Weights of a small mixture-of-experts language model, trained from scratch on English Wikipedia.
Size: 13 layers, vocabulary 16384.
Experts: 64 experts in each of 12 layers, 64 tanh GELU neurons an expert, 8 picks a token, a sigmoid router.
Training: a variant of Muon for the experts, 576M tokens, 8787 steps.
Below are experts of layer 3 (counted from 0) of a mixture-of-experts language model. Rows are named router (the router's row for the expert), up (a neuron's input weights, with its number), down (a neuron's output weights, with its number) and show model dimensions 160-319. Each number is 128 + 32 x the weight over its row's rms, rounded and kept within 0 to 255. Numbers have three digits each.
After each expert's rows: "raises" lists some tokens whose logits its average output raises strongly, later layers aside; "mostly gets" lists some tokens that are sent to it at least half of the time. This comes from a sample of Wikipedia text that the model never trained on.

# expert 33
router:077124139105119165128128176168142183151141127128085154108147139168055142114094149135136161049184114141083128158105166064155178126099123075159094171137123146114184169111184134152119128128129095091190175131092119100128122107101163128200162105100159107158161113193091092075051170081075108148151196166102127063112134156141219131148076149148108157125140157097149164155136137159119114100176133125152153138126151085104157161105136221134157104075092040130138134123135121128075064112102143
up0:115068123155159152126134091128139176116180157125169118115094112089168137105158143125112163098146116134099150152161090168082163162160102180074085119178161086125164130180133187151056103122104157140157066069108104175160160141148134134153177124071112088110111109171141135152112164117100165194112110185103099118106171117132177125138084159147182194100121176117099127107167089127163152099046167097162124148095168077166149106206081081122122122123127106155135061120146159102123125146153130
down0:155153129088161184117113148165139154181125169065217128071135115141130026140129114117102115155199124115131173140063166036154105087083132051183156170134117093089145162137141167136138095142136163125112130132109173135086108123134121148160096093106138142111142120179157075141104148115118151144136084111096175103145096100088135151139133131128121148122157152131110083168155085103103162141220146107155130161143178051085144085077115188092077147075117116126104192157115129113082141116115104
up1:105186091167105172144061133117172114052192102112150118099092150120171117103100116142171121074091131139155179114161174175105093094146126188171125146158208143093101167080128119119161131041130188165153122068144121111127169069108031185158093145134165101114110108116157071093117162143114094120172149105087066140142086091148139123183138118214130188106119128138112108101154094110194130184242093121137030153119193114157126144112147158092105127095128171124081175099089130109098101165121105
down1:117139131089142153120182083142086117179082122123094101177117113160162116126158135177071137130150143124123098143155105079117147094090118146126110111141124131155113050175140108129181099144105088123111164126076094134122062149185150056116134080097192125134064154065107081088149111111134148120096148173138172142188216136055133130120109121083127111150094109166169124115071136159097165117024131159110154105136071101176165144130155145136142109078082102148158149174180120052152088071166087
up2:175161077134077146171153098068123141160144139185096136085068120177137171172095102094134179127131151113127121120065093128206140101145131095131132128128133127173134122075056153168136113133171136063096118177184166141152159129115181153158156088096137107102100080189136115128115154091121160118159113145105108168136146140136100086125170124168108164137185110076146077118164120160156119182135086146090166111130115106126126158133154139119118160168118137094112163185066098154082097129127198
down2:080141163137185098185162146068098113136082060150128137178139104138101165152136132111113158153114124112119155131110117149123187142084112153138134115137135150113100078152086179153177134140138172102123116133108126069130161128131054143221151091102093157134137106112134118116162184132165149161166123167114099143152168143106115096109111125111124116144100194107139172047216119106070148104200135119087120056143126125128158111131165061137117102087123121125074106131109148192176130118091189
up3:110122140097157108094145140158153108183175067164124109132105084155144095157088108146155142089130146127118205083082110086140144065128143145118155137118095149065165144111180138101076138109131128137155134162118116066141118091071132120148148120132116137181125137096177066131193132101166071165100110129108087103149133106132150088079164154204144160128133159146138166140102164115088108151149118123176103128167241114120176199121137110155131192036127129164167116194144132135108084123073163
down3:135136136098141113114123136086091141117163184078102144136092123131075172160144146125085096193152100125127131125133114158111121105084100158197138126127145100145082123121086163155215132191093158077073088083090160181191071116157075124141110118109168127138142098078140143147156123105111186150150157150106092180119154123153119089218164100118090136163127138144076068182180149144120145111064114158177122079155069157147067061121105162148104092175140091159132211112111135087116089173129159
up4:076162141122136106097133172098142128129126123081169191105043136153143168110140135169151184086121110209141164113106091125149074102120189145101095124141125124190193096143206157112141101164129137051174165072133105133177160099169075150181110128082146153131146145158137106086143143107055157126187162127110142151113130075125138108163158089144185184118172105093144141166192174149066127168114180081127081195156206130166146135155081168167110085147114163180095099099091143099075115152177117
down4:116105152163153147045149143127113192143166111145185106083076138163071121121148201149150128077215150196127096079107112126147126186085137096085133145134149135138216124143165135187125086132135130114122163140151165114170097072155104090129147134112122199081139105112207174084094155158086158135124194094148147108128124122096162153202117086180103136103169117138096128163167144139132143137075135088156107212107092091184105156169120112134027157086099139170166152112152172093114110083172138
up5:137187081185107087125179070133123137141088111146117126089142146197101110089151138085110099171119103076078104160090113118119108118094121100118078179091126186091104163155157071110149144135142109143136084070133165203128152112133208140120144132182085068146183164093106158160150162144135106151129180102089144128099140115169169098177141121159078137129066169093136145195152161154170107169131150147110125088061090084147083132106140147150159126150111094116059106136080173138052131111166141
down5:136077147142129147155130121156160086065122092134118131158123130082114157178117099094168149146192072077107150086105105137153176109080131112135165117111100133118121131104142111062153064122123128089153150166106132160149076095057159096187137133189131129141142137063096131149115168072094110134147151144097126069119093180143127140100111106140146146093163127123084150093095138059128118165071130107119112099121137104137143151125087145114139107140119136132157105062171129193089105126063139
raises: "in ", "on ", "for ", "of ", "behind "
mostly gets: "name ", "tick", "ations ", "ation ", "ings ", "book "

# expert 5
router:130128116128073122105107135156104182179132122137104131144154181151093200118100107134094135102155157178144149138133144041169143128149081081151116141126169131054155169127139124065122101136140125172139145145096152159139063095059179178149138148145215126148119158148121097114089117137141137129091173136150159080145150178190145124143104130208149127152143164128120126103080133191142128128170122124120165089131109083072111127162153146135116104118094065155124127118102159118153147140084115
up0:106146107102099054134113059141171117138182179110101131122155162171170138053096079142132161117091100173148137160122081100101129111077125046146078166071164088148135143136101106156062139186158155068163158171102140099123139129150172132146148105157169171078121168123100086136146140144185133158078161070097089142129137146161097131067107100168097120103064143139119110099122165156107107056047109138059126138134067123128131096089128114154146160092096075128085115109158174062134130125194144
down0:100057154159161168103164149119165056158172110107116122129146132123078166124126121108108130115136091162130118123124115170158103145132139168126182132136153151092126181172139111076115124140139180105102098150161135160118174135101089148055112058149112101096138159160088035085111123126128106105146086086161102154119089153096154129134111117108191162097162096185187156110153165154114143137222116162158122117120111137124117130140119175161129090128103070084176098130172152150122100028114127
up1:062130076169238083145106095165159161150168111065112112144161074116108095145168127130140089117150100122165101157154110096104105091058115135068149129104110109127193137077124094127134162120073152100119154142148116181120141121140115128137137110121087129125129109111138171081103140129151064113141096089153094148146135121178116100117157116127200111101144108125163100157136054192117113131109143142071102204067153091130172172191145148083114155094148179146076094150189097081078153160177129
down1:129133147101087120105197028172124124143095182109131075191139192171145148181135154080126139144147108110119131104116096128113075149109106105208103121103139071116062071126144133109125110112074103160098207141169180117102139169081107146113150141175209151081081153154122117076114180129114161126059128179093166143147106147108152111150078153158101128146137172148118118102135149154139146093037141168158133130124056132126102136137119142125073153092115108133140143182143147150231138080088057
up2:157113128149118123152099188136184053094169114116087128128112138173189148106138129128102177059111115170123169108139134103113066197081108199213082122135159133126150123120118097108118139167115123187119108135116124160113122121055117162132093131146161074080116078178126112089101150116110084199180125176131080157122138115125070107141110159144172125113127146074124124096118094124104093193014135145092121128154127078086184097131155146134105130150142145114114049106138139192156155137101092
down2:065175108160127086123169106166116183108131098103170116129149216122041099113154175129133118139126110131063103113053188168100165113127137102060132157036094112106147086142140047170132079139168109094156144065139177112166149145158103123078130127138102149160118169053156123103116098132160174115121105093129161094128217107124177100101144080169162133066119081155141150175168163082132130087197141135168170102169110090104107152126119100103117080136150144162145113144194128116103137215150133
up3:092070095175123122122123149144153085099112107129123152189108139086101138151091100131145183138151124135187132131080064101130121097067112121116122150139112093100126077166204149104081183121136112151138115154109081140109075164127088115139112140199166100151171105058144155114160164128086143104076104104107094085139147113139106095118095117107129174154157133144103155082117146081125137145123094159150127141162131138117139142094191142126190143182129155146110170120157114134163108129192107
down3:112168119132084150073137109131150157125132106109109138101117136143117153114093110163040040110100087109134129086145199119147120117166104151177138154128129115183124109090095059144124150144145136138151151160093158204169076062147115116156155096102129141161103148103106077119110143118100148107112129181157100102135057139101096168131093149124103156127093109125140177174120166133138087177108120152162163166079127147126097149201104156126079164163064142138060190093130104086145129161142122
up4:092117105092056164137134152178098131123150097154126098089186169074156129109136105072149178098091088126090164137064176083133097136079185078179077147151131097107091097134063100143180161152145104126195137145152114177127111167134127069195162096151089101138136162180063104116174118107081117130153168158110088099107097135156138180077091103131115183084178151160138156118142187154147063073110103145149159140118106129151076088073134170123142121079114093120087148132140106137144093112091108
down4:168170172197200195148150142101160148083121099097119115144105110155144074176099115145098143132134119141119171126158128128115164130132118201083151169117172147160072128119111137135149190152125150138092123155166096116149054129162142110092095140093159098075171100152121073136129151106119164178140100110102121108158140147107103068162160101109161073159077059132092128076061111179103128162086149071179101138118153152126185116161100133137110108151162131097131072097140136109091170139159130
up5:113145162110134110134183128168069093112136185160143151092087070175135106080160091111140126101211134171159092130125143149098057142152130113125110131070111070175120170096120079114083174159085104109065139094110103168158125123168127125153101143123086134128128140090139094089195176150189090124110078161154063111157205114090119210171167136113094169109120142107129107102146106105177122116069186156104177128144122108192125172156079081106090167113093146101107105181132106114168074080161186
down5:082149145133132190118170141108063125168186109077147096148106180147090105149157128086146118146125176106160133093150092125093061167068110118013121123135130129090165110133104147189122133131113124077100116148123177118088112102116145151106170141107099196112093192123135113103043134177082151141118111132186101079134107160127109172168183117145095152083189144109136155097155127181146130079133116141193099164054153119124166135098137133095073186157151120165098144142104171103109099048091181
raises: "of ", "and ", "(", "from ", "| ", "was "
mostly gets: "American ", "University ", "C ", "John ", "World ", "League "

# expert 59
router:172075114077132126111054194113069163170149139117094131142102102126115080138144142125108131128131134127121148170186170115163201112096148131140094138158160142116218137104158115139153074169154191131134177115124127091123131083135161160136079127115121149138169089133140105085082153121117165082120146139122092150129123145119122123137147117097114086124147133192101102188126113164072170134191121133135192129184082147108158148102133192112167092152151100094117106082082157141105082171131155
up0:118125144130125108138122191090082151112155143116180103172169173074082174170109196114130183135124124154125135101110106118147100127149119098165142131114098136144180087143095129098162158131104188087112122062136100097158172086098112142143107125155140154082053076167105183155139141115119137107095138133170089128103129118133154118118082099172159139089085126167154134125115180175054131085087160177117145168141125134158127171081116072115154115122115084136163112102170142088130140205121098
down0:136149106085114165120156153118120168150160105112163119116125087120099142148157165171123115170135118163100077150127124124117161141136147161154162109149109145083153116173136100173110111093059110126095125088187158144176138096151153134128142066107145133147081136135110148168109129143197128099124098045104110161152081156136091114135142114158130093099187124047201097116187144161128134117151119128159127130095111107053098132142152152150152109136134105129079145054108106137143110104130111
up1:150148127160111125090083133115194123061148130068114095105152177125145096132169110145127120111159135166118124084166126126132118138095143135134103161150255162124175111165155093171170113149129143147100136085108137163118092139151130116109080156113082114127089171147170140163119135089165179150127119144127162103100125097077146129159091072130137163078185141145137114137139161195116100161052115119089119117130124071125131132187113181144080108124114099099161153088140136095150135218140215
down1:158094168120088070139128089137105154110163146088151113163121095160176073130184146085120127085130188108102108083085108112150101115155123143151155117156157124099144152140143124156030174130113169093185120149143111154169074095131140144056054099122106119139115114134185187131129109098177159062095153119119174155107062172086136086103131159124086139101163106105050146141076189122112086152028126120072100179171119146212133113137073178077116157091085141184150022177156109148129074164113141
up2:175093121090140117111099119077099146109130124090141150127150163157103132122179145123112103139103118182141163124103169134101174134142126119101087125066161152075191132108153105167172150144134142139113152144089133129089055139132127149116169104110104093107089091097105142141150068128136132075113090127103153189165090157107155057152117085145177113154122100140149090192100140136072120158180149144164100186165070155092077139173131069180104138186120177146172114117148108080121131135114111
down2:145142163114113125077087159076131134156105121163106095073108066125126079122134143094157114124113164169146112152094181140116152138155122132107093122094127147105183126160167141139143148117138140099163136088106128141101119122124121136152163080144112142151163113122058141080108136139138149137102107116146128132096169181114136080192176127184173133143113089151124081122122129094122127133139101088173128149139081119142152190091114154144127138145121150136074127201118118117122153131136128
up3:090106098171106120093100051115158119123168164085103103077145131139150072127149125140129067120128119148124148182102059152074119099161103149107059110122176109125114136156150104099114162098155179126096132147136156092091090115039141118151132113132133167129145110105095120165087184096144172113138145106070174150100143110146173117142100072136129144108107199146165145197141065148180081132116141122109108103168172183122159157175126134163098144105123118094092171168094195149168116165120122
down3:105090147132101133090155094125087132111110154092182127156161115135153055088171141149081140108077140169065159146128125125080098072147144159129159127107117154157120197164137119145101154142104123171139086128104120079137144104137119157109120135162162126060125146115126152158117095177107111091165163132101189155163101144055140146177131176132030100095038122137179184123129062106209117126087117140170093120117145151138158141123098122067091127082078123148101098130087101086111152134122115
up4:176099152118198123102110166090066182171124129080043089108099100123154139109127174129134134146116131134105066094174095143084093142126097161159115131143091137148108168097137121135078126109158072089111143159097085131130126182160113146091105156110186140093115173164156136110109165121151127156182128151087106159173099156138156094118124122113171104127214173098104100139156113148137134107133182167086160134078171100185091117172156149128173099150160163153168132110110182125164088108142130
down4:131103182133120137126169128083144156184111153153115154140104152120134101155081112091111115155122087126122151152104122149159121086178107148118140157184058107106107111114150173111140113111159111168147157110133132126114124160143142138051151118179094098105083145142086172191088173151141138114158119120183164093102132146066109120096113131149146132151108160112144158143138072133068121167154114132111082125121167208104126038184112126134151142115157103122105133113163157133168137083142120
up5:148117112138118121106077138139119142138098122187135098078144125123162170100132190174088127054117136089104143115138115074044109196125130116088120128146177215149110121082046119054120174129094141150162130043085098070104117138126107081142089130163134167139110147107124116097099093152100086131111094095114127113160111119088078168121087143191102128116105115159132152185163104141141087111190114093102139158108112107099129130135207120146140148185145124110180090178139087115099167131133105
down5:169069138120133151127125199154129176098149098140157040169088093095151117155117241182102104137116125087112063106141146199137109129091065142145072122104068105094180153115201132083141140121118174119124086137124121097100148164129119149059105114132145155132114124101185079097134155102117133146149144073159142165052082124107073168128134125172168142162104142172100165159103143120074073153218114171121104148103160056178071088087084143160169127144133136139118103099104167111139125141139169
raises: "from ", "to ", "for ", "(", "in "
mostly gets: "′", "people ", "member ", "family ", "government ", "Public "

# expert 56
router:162093104154117114150128198162178184120133112144094199172169116169071114155116106141124182082168117108071166171093118125132172131111108118066125129131120128102188102095201156124184146155126133130142176140110103114164160083114195148203132115096127093108164112161141093080112141093121132144134093121105049063113111149164122141139121055133089134091141164125208166185137118152184189107173093088149146099099168104120181110158122191095144104117145104084120099143157159126137108103120149
up0:116132109127073125084095156097124105131110101126110125092095097163109197125053089086153204147106092136075131148140090121201181080096163131127081108122083100137152144127101150168082138172132179128199160090077163130143144142133102137134151088097151142155148136161151181153147144107138095111147149149190097073158120161111086128157115129153123146063180220123152152089093155154184146093000177150099127153100119126176153085157164103115114134107093140116142099138104121111116103109092100
down0:075145121105110075177132118115146165149084185154173109115142128105134205105114123144111136130123151101129123131132118126206231089151167187183071159092111172151062137103145207131158177097202161086143100094101067136163138140073127148070149128101163140116143110159066178102113138099112166109045043132101104106142119167173101105112164115134113141089150153103181100182099131163066108099105063103131108095160197143171101108123159138131119149169115173115118114147135066161081097147113130
up1:147123092119097130120091126134064125135163133140109097122130163110090110066128093165074148088127136165111172116167116067070055155198108114188152104137130153098072141166165126143094091122132105114140146148092159103146120157189160159188134097119112114126099136172131195195159149128067150136167119135173157122146124055152122135187159165140112175161156135108142124141158149103186104101062121102106132132117169108174072118145120121098177144109145138138157064122142199134144111110111125
down1:082114140182093146185142168117120123130125085132086141166087113111137166103116119138139168124145200195160086137140043120159067185093094123176120140127147123145141123138138149143144124144128127125137108127135109112124165135149126162142103075111127143103089102169139110091162077166120136140102091112172085153152108047152121087126127068139117115148120086120091126150164118175169119143125153113152056176178205077158178158118136213177114171141128108115100135089129102102091102161169081
up2:147128112128131066131171110096122093190139109093139145121165142173109131152141131082108114108117161170113163141138099089138174112126120166126175122211123127125154099070153132095138101155061174153129156133164096120162093120084213149089129086094201100139160129147107122144098105075109128155181128173116162109137080165094155117146129086116163143146125114112102149158147086107189155114107169083108148129145122054129124136208086185118128151137163087032106126166114139174133115124146149
down2:133172100130182139126112088082123152100133163072153168135098083118181100138172143141163129164152160090147123110100169111195151138183113083087107158136135162109218164134187102131110109076117127136096126076135144109161134161154096081167165131139062111132084127117178131115150104128139132143181083129098107215151119048153179108188142105154112104107101127131136117092135117111094186069142107146061113162103136187112122123109157119139156128143112113122153139127153149111067113183128166
up3:137176136137174132108156069098136089143121158111122136154150075151089163179082104130110163173152120128128147149124123089121185126102139129169145173163136115146049095182095142173153130136141139078149173207105088151113133113088151151144154102170182091089140169151166139155161100124117174164148123178106065148093114212150121100106070118089117103104179128153126140144159163133171121100091114079059162048085089095178150102146128089064143099090199141145178099188084092125179088150147157
down3:093174149149170111158162095102104163096073171168099170127111119116124117141059175156140136141157144141124121134131115083109184129087144135121111111144133174132122148114149091151090162109139083082151129186179099110120149131143070112115143089103066156105140137063109145137153126177112135184208111093135095133088072177133107105091122073124072136129080112134156101094048104104157120110110069176111166139119104124108136169139143114070185150098171102149165086186189165159119148163164145
up4:097161151139162134156170188173120112143048169126142180112152114120141125133110141176039175151118100125143108165107171163097119140117136111184111108125092101096099130130146086160098196143114106120097159150099116123182131164113145148120179064134144138108074154094102125110180142147124166190137132128152111156176099141124125084126082113116161092101122201111151078174129161150120155148070103121094082168161142172139163109098140086096113148098101092135129087168173144145144146142160144
down4:147153154110175177120070088143093187155166107103161142139140155079171113119109101123116131108142145162125088050066129073136178091144180120174201132132127132181139094123127085156171104131144110139200127109189113123136155101162150131164129165123160120140145166124084198075116087073124076160099105098098119100105084161087154089141123144096158109105148089104153064167102092134111103115163144091120121122109171044150092159137149139112153172064101118059097113112159130135123093108116130
up5:156150103149119124112100159184174120106065060104102119147105169183097096135146113100087153153120113157119155189199110141085115108166162079107167132176142117103137093168065171154059106142129165187175103095105120182098161158128148160103147177131074174100124185105140206132122146097134148076103123073154098131152136125117114108096157168106153135188099043102135132107094128153124102132145090079148151063134128098172172102129103093137178156152125122112195127146084142128143168086154134
down5:108165110180171111140125076083128169137087126149070171162097124145111127138136129113134196126203092142130130112140136106154078130102217111146167089177190127063115145169170131169123162121115115050154143126154101169169110106088101065121175121133140142138173148114145136156127110168095147115184175119153157137162158132123082089066129147155124137112061092113106066112169177127114171165145100148112110100125108137110108143100150152125117093119120171130095193139125127102137131120106125
raises: ", ", "/", "ary ", "-", "ual ", "\n\n"
mostly gets: "ing", "tion", "ation", "ts", "time", "ers"

# expert 52
router:159048121119103118137114160122144155137149117135102110179171144141103113151089125116170149117147138113058141178133168123127144132117173100156157135171153189109163208089182099145147182158151105166131154127125101107173110073096147181154125142131131139093158077170111104082044103128137141146139149089108113112118125126163165122120101111137106101127136138125145142155109124166116144123147095098168211107118141151062174115143144151103159105131106125165145119135131166173142083138094123
up0:107101127124102100128100124122115180103160139112117091124143134140110137138146125133181113083104113152085090164137114101108119146125115169157087091113111103181131109170070076133084128109122120127102151116190165130145102104084141128113107132125115149159155172216077117167124201101097094056152100173108165067133118109135149137146122171173146173170180102145088143129142165152078147102157092077122154081101124111110155129162168146193070117115112120169096102117112149116121080136164196
down0:103132132116109175106150120085128120156093152076161069137180098105144119177113144102097102173143115111101069064109163090106098127086098117087071128153164149165146145140183137163164047127141180138083143102131132164109160103182161063104128187171163151108107086099117130087137109113128141157111114097135124142193125119130127167140100192125167146106104128121121162167115101121108092153120119114183148082139168129149155150170101119126108153112112146159106180117132174165137140142105140
up1:079119101116132189164134128123140100145168075172127089126174081164162128129137133118130080156107183131140133077086139115126126120133172143108150108119080099125086130118169154095150121165150092129122120069089133149096159139163158157133088122099086204102103128150164138152170145189119140138131145146158116111156150067107117133119097138178142136070149133099123159146135112152135114159158197150182100098103133105137108108147183085135061128088125128112104128183109110109157102132153133
down1:148100098134059160150109107122116095125137172125133097193148130129141075094135098108141146098123083130133191092093085113100136121109152155138153124158175182140075186089123140164114074109069186091116205046132140076123150145158105129111105172105109092139128110076108117126097139121117161145149149095110170111108087098111136109122126148084082177066101096150193178147120139113141092147151074072127097118066150163104143194105068110144046119092152162145134126162158138182151161132124175
up2:139145157163161109124148128108176145137127101104094102060127159157160104050155136081161156146139172114137138163195128126153091103108129125202139148121183169107075116059080122107114091125093162107140154118120124149113163168100162101140159134150137073164079121126151061133115045107136165133134101140116123141099173117137133087154062078122170128093103119148132104142122182088166094134159127112151099060083145190172114150140129152067162140137134149101181138126126148115094162212148151
down2:126121086163167079128113089148154158151128152091144074116141161069147132171104147148053121146160116163106099113111128182102158139169095103073116097141108119106157167164168111111102145116143138097120143143116157138146109131119125128108108157156129065100112114083108126078150121106103129130131136178134121149131117133155095132098193142132147098167211219114153127139160150179129155157203057122160139113160114170107134147148086112149110144170083097122117126073097136076138140197127118
up3:146087128149120165137086114136137111160073176146174157171129155141182115133067140140151132087116132126109160203155088108169089172174127080109086081097147090098117044167161138090112110110179100099143100131060119125126103125174175159192063120192183120150143126122077152160146092081136110061137149187172151126087143111120095179118127098094128097119097128137156162166105189160090179168140082161123121093157176123179176134089092089159141146192112156123079117128074162148129138140130105
down3:109112138177090119167100136175149170133111138166118131118090129102054172100110129118112126108138146125115114073150096141129138110131117082102085133120157178156128108129130108119138132108142119137036128098184113106126100093073144135119135114092071175147170133095116109202134112097143118187070130097105130157113157139115136116120070127120131096137111153101134125085104124091141148108162127073065159097093072113139106069158180106113095196108177126131083126133143140037084049132132099
up4:167150135085094096187153135171057130134157106157171112163109172105072176141085114105088134111147174178220107071114136145069069102143071115116151151099128158082116120145158182177118094185087130131124078143111109092148140148162103112171131132098152133119161132151114159117121089156165115192040131155111166156100142111094195134179186145152128098135152098059082159140111133130100110147095137192155098105147125048171101134078149142162135150082193104126097115165116180061166095078110068
down4:164159113167154194081095114164137122174160131133043188080141115133148135173143077097126120134042176130116125092150082132082148197122174111169123047114184110172137080154105051089078101129127119067100158072101141116087102172097070154130125142207148113168094102159123128134122128137100133114144104138163137140127155096133161133062121160108125118101096098117058115133155124137124208202117123114091146078195111185136140170164127045099152088200125142088179123148122068142126109173093091
up5:120126154134080160115087123089076157135144134086124152152141115185088116158116101133097128146102092188121195131152103090148161104109125191111089147135140117151198086202139165157127131164106169164092165125167082197148102140136158150142092113140172136123086112139113177106110056125179124108172116164108161133195108097117154113133072140100101142056086156151136129082171186133149136072115171198139145074125170135139122102084125111131145049082070138104091101141140149117084120204082122
down5:125097142139169126110206225103109129151068125128142125119111156163124152133135191081144201096159138146129142139130120175113141129126113101150098094143097137169149093130140124088169126121103097134152100147147123098132134102093144158071176080128087117125118154137177098170141181170153156103104093136137107103089139177152064155134070109154108118139123095135090185108104134114132129136061082088111137113149097145116160143106149096128158133119141134155139135140137143083129074071149040
raises: "episode", "osaur", "more"
mostly gets: "\"", "H", "N", "D", "h", "V"

# expert 62
router:118070090109086116149113161116113178122132084150092129148188163135090122141117109115111140090142183086074123178145090105137170151095119112162145092144175159110152154127163093127127183150173088128164145143098097122119130093134157175196148152124112110123169096184115060114043082157099151121124153084117093127106107158126146181156103145196114108100115148111135217066123077154126185089160084111206175084151200117070145131144134161150145101100099123133125087125112155135127097117137144
up0:117115153079057113115145040100130163098166119167180124126184105177112157187134125160127141126091183130117092112186062139133171099188077138128129160144114114164091106131092138086102126132156113154117121123116107146116092204128097140103181103130122124125112104120201164127129139115142189184167135158175208133188157159131162125169115172127194141142143184090119126151139144087085136146074119148113088139148140150115104114084129105108131117173155085172147133056103128091122116064127095
down0:156161141121149144070120146112134069139151119130103138091136143108137101106094146123138194179193067157122084141088119151122088221131135067067134112138066158139208174176096113126101109137095156104116103156070155127125093071172113143111110124139139111168116155114101120094107138117145138111131130123116127122156131132142152090052126070157154126140148073092147085155099093157115140121166135177113160123181080092095167093100110092123157104182091172106135166074092153136140105169106150
up1:119164103085099149128153129143127167108154092170154143091150118156145050175120098197166124089197144103182143146117134091194125129107160109136108078174144155135121113162137130177142155153134155072125077117099132175135081086157149072158161131122159133125156167174145130113115161101096171129144124153126090130145177142191091197095118116105177125116135129087157079086102075105108138143132097090078094160147173118139110100174160125153097160107113165081112155125111106142114135076087129
down1:079113119103172114108146135085122133150121075132120188111120157133128115143146144159107135128137148138116111143213057178130172093151137124146103154144132104086163178115121144111141111093121167122151089127074116067117132126103148190131182138132166090058134109117096144071153188185163072148141079156159129131070197185112115113103147124153145146095104153078167073102131070178134127109112138109169116123154146109132078107202194168074164151105147162092086160100164165110092135160093142
up2:136188108095089146152137125146123129085144121082175143081149111131178177166121099100154180162052152150115186181146108164166147147100130107127110122148156176118119132141155097163092117155112155090126062114113125145106086080131166128189113072139183081133143128147093138110147189177132137116152134111062171125103142072158131130121094141145178088062152142138138202146093118117133144117088123188056109095166091132102115095138146075171088156074150080156075076092129154155080138100143068
down2:162108143098103055095138112080110144185096121100141119128165135128156156128128096068100156142089136139115126092098114136191115150080113091161107141173136096140152135132130110156138137130111172094110084192123127192134150072139140178124186162137102111136100000100117140172156131117079164110116155110128132137104175189172139134146111125186131104087101100167129134111138131140198148164109144074143100146117107126098085106137114088189128142143137111120191109124123174070122125108208119
up3:116115147146097127179116112092146176148094204142174132066103159110199115080185132203084121118098163190159173097110127140166201138149111179161113100130160136166136117124067109101149147141074128082125139108093148116115152120175205146154146121118105140106177170163150112109091080137107112136162139140115183100131125176161149202173097137160140129140098113094127203154090133109148150121121166111128131101148145137078131119128137197085080153174163153188141149135146157103161085063132076
down3:091119142161152184180129065123099127166128097091109131065169170158112125136201149144101122119138102159127147125134085207137115169105120111184164090167119072068106100075075119151103070149131090133150096099078181160093108146157113208127128134171090089107122146113133065098134100142168125135094172116115198113107075093145149128137142145134151118074181132137093106110134098143168144164189122069168162109056123127149203098219100158118124170084128124167115163176129148109170149104132139
up4:100117124096089117166161123163160092058157164196169137096131173070110119082131124165114101084137101073112135076198110099105134061094130170163110119088157144105119120145121102133111169140118095110180081070148142089075132161132113108151110148140069127106186132128144162124173121197125085127098068113158127074141154151110130194148073170139145093084160132151124118120133155106136113065099111161181143131092162192137159152140173126134123136125135082146128086181135077086088145140113227
down4:120079102148114125111093107147146190111117113105148099082146159101158111079122097148150122104093174090127108146176067073137156099091127123142075085108148150121097163169086102121139193118110125087123094095179099165167140119148118036147107174146042126119116162096145119193097086117152166141085116141174123127117169195151172178091153145189139073132074164081154130121124085095120125123222138147183147106161183162146117119182081142113165140108062110114156071104138076105081049081136184
up5:142116103120123101121128123114136122141142108074139120145067100165117107126115150165127111131164141132154115148125144157114215051088123138156108154145110158102118080138194109144146124155133163093144171124149133206076190133112154195125162140178168100139129129179128144180109133160132145127118136183141075075139120135180141204071127137170107097121076180097095167096067163174132106085146167161082114079106156141107085112195126114149139133153116156086098165139197119148109109157073082
down5:064130072206110086115159110127186125180184128116118182163120071086097142104156127096176105065086147117122097138127129093118159121096141127164114159145106159180077176120143067085127116124177144110128141136185169150105140140127188132127122132111105139105114164098176171124106099133108084177128114150135148057159075080149127179114128168068101095105072142078143120107130091132120136129143110158157103097100129107137064120190082135123061135164176132121122162152150166104157117138155138
raises: "GA ", "MF ", "000"
mostly gets: "U", "=", "Y", "°", "′", "″"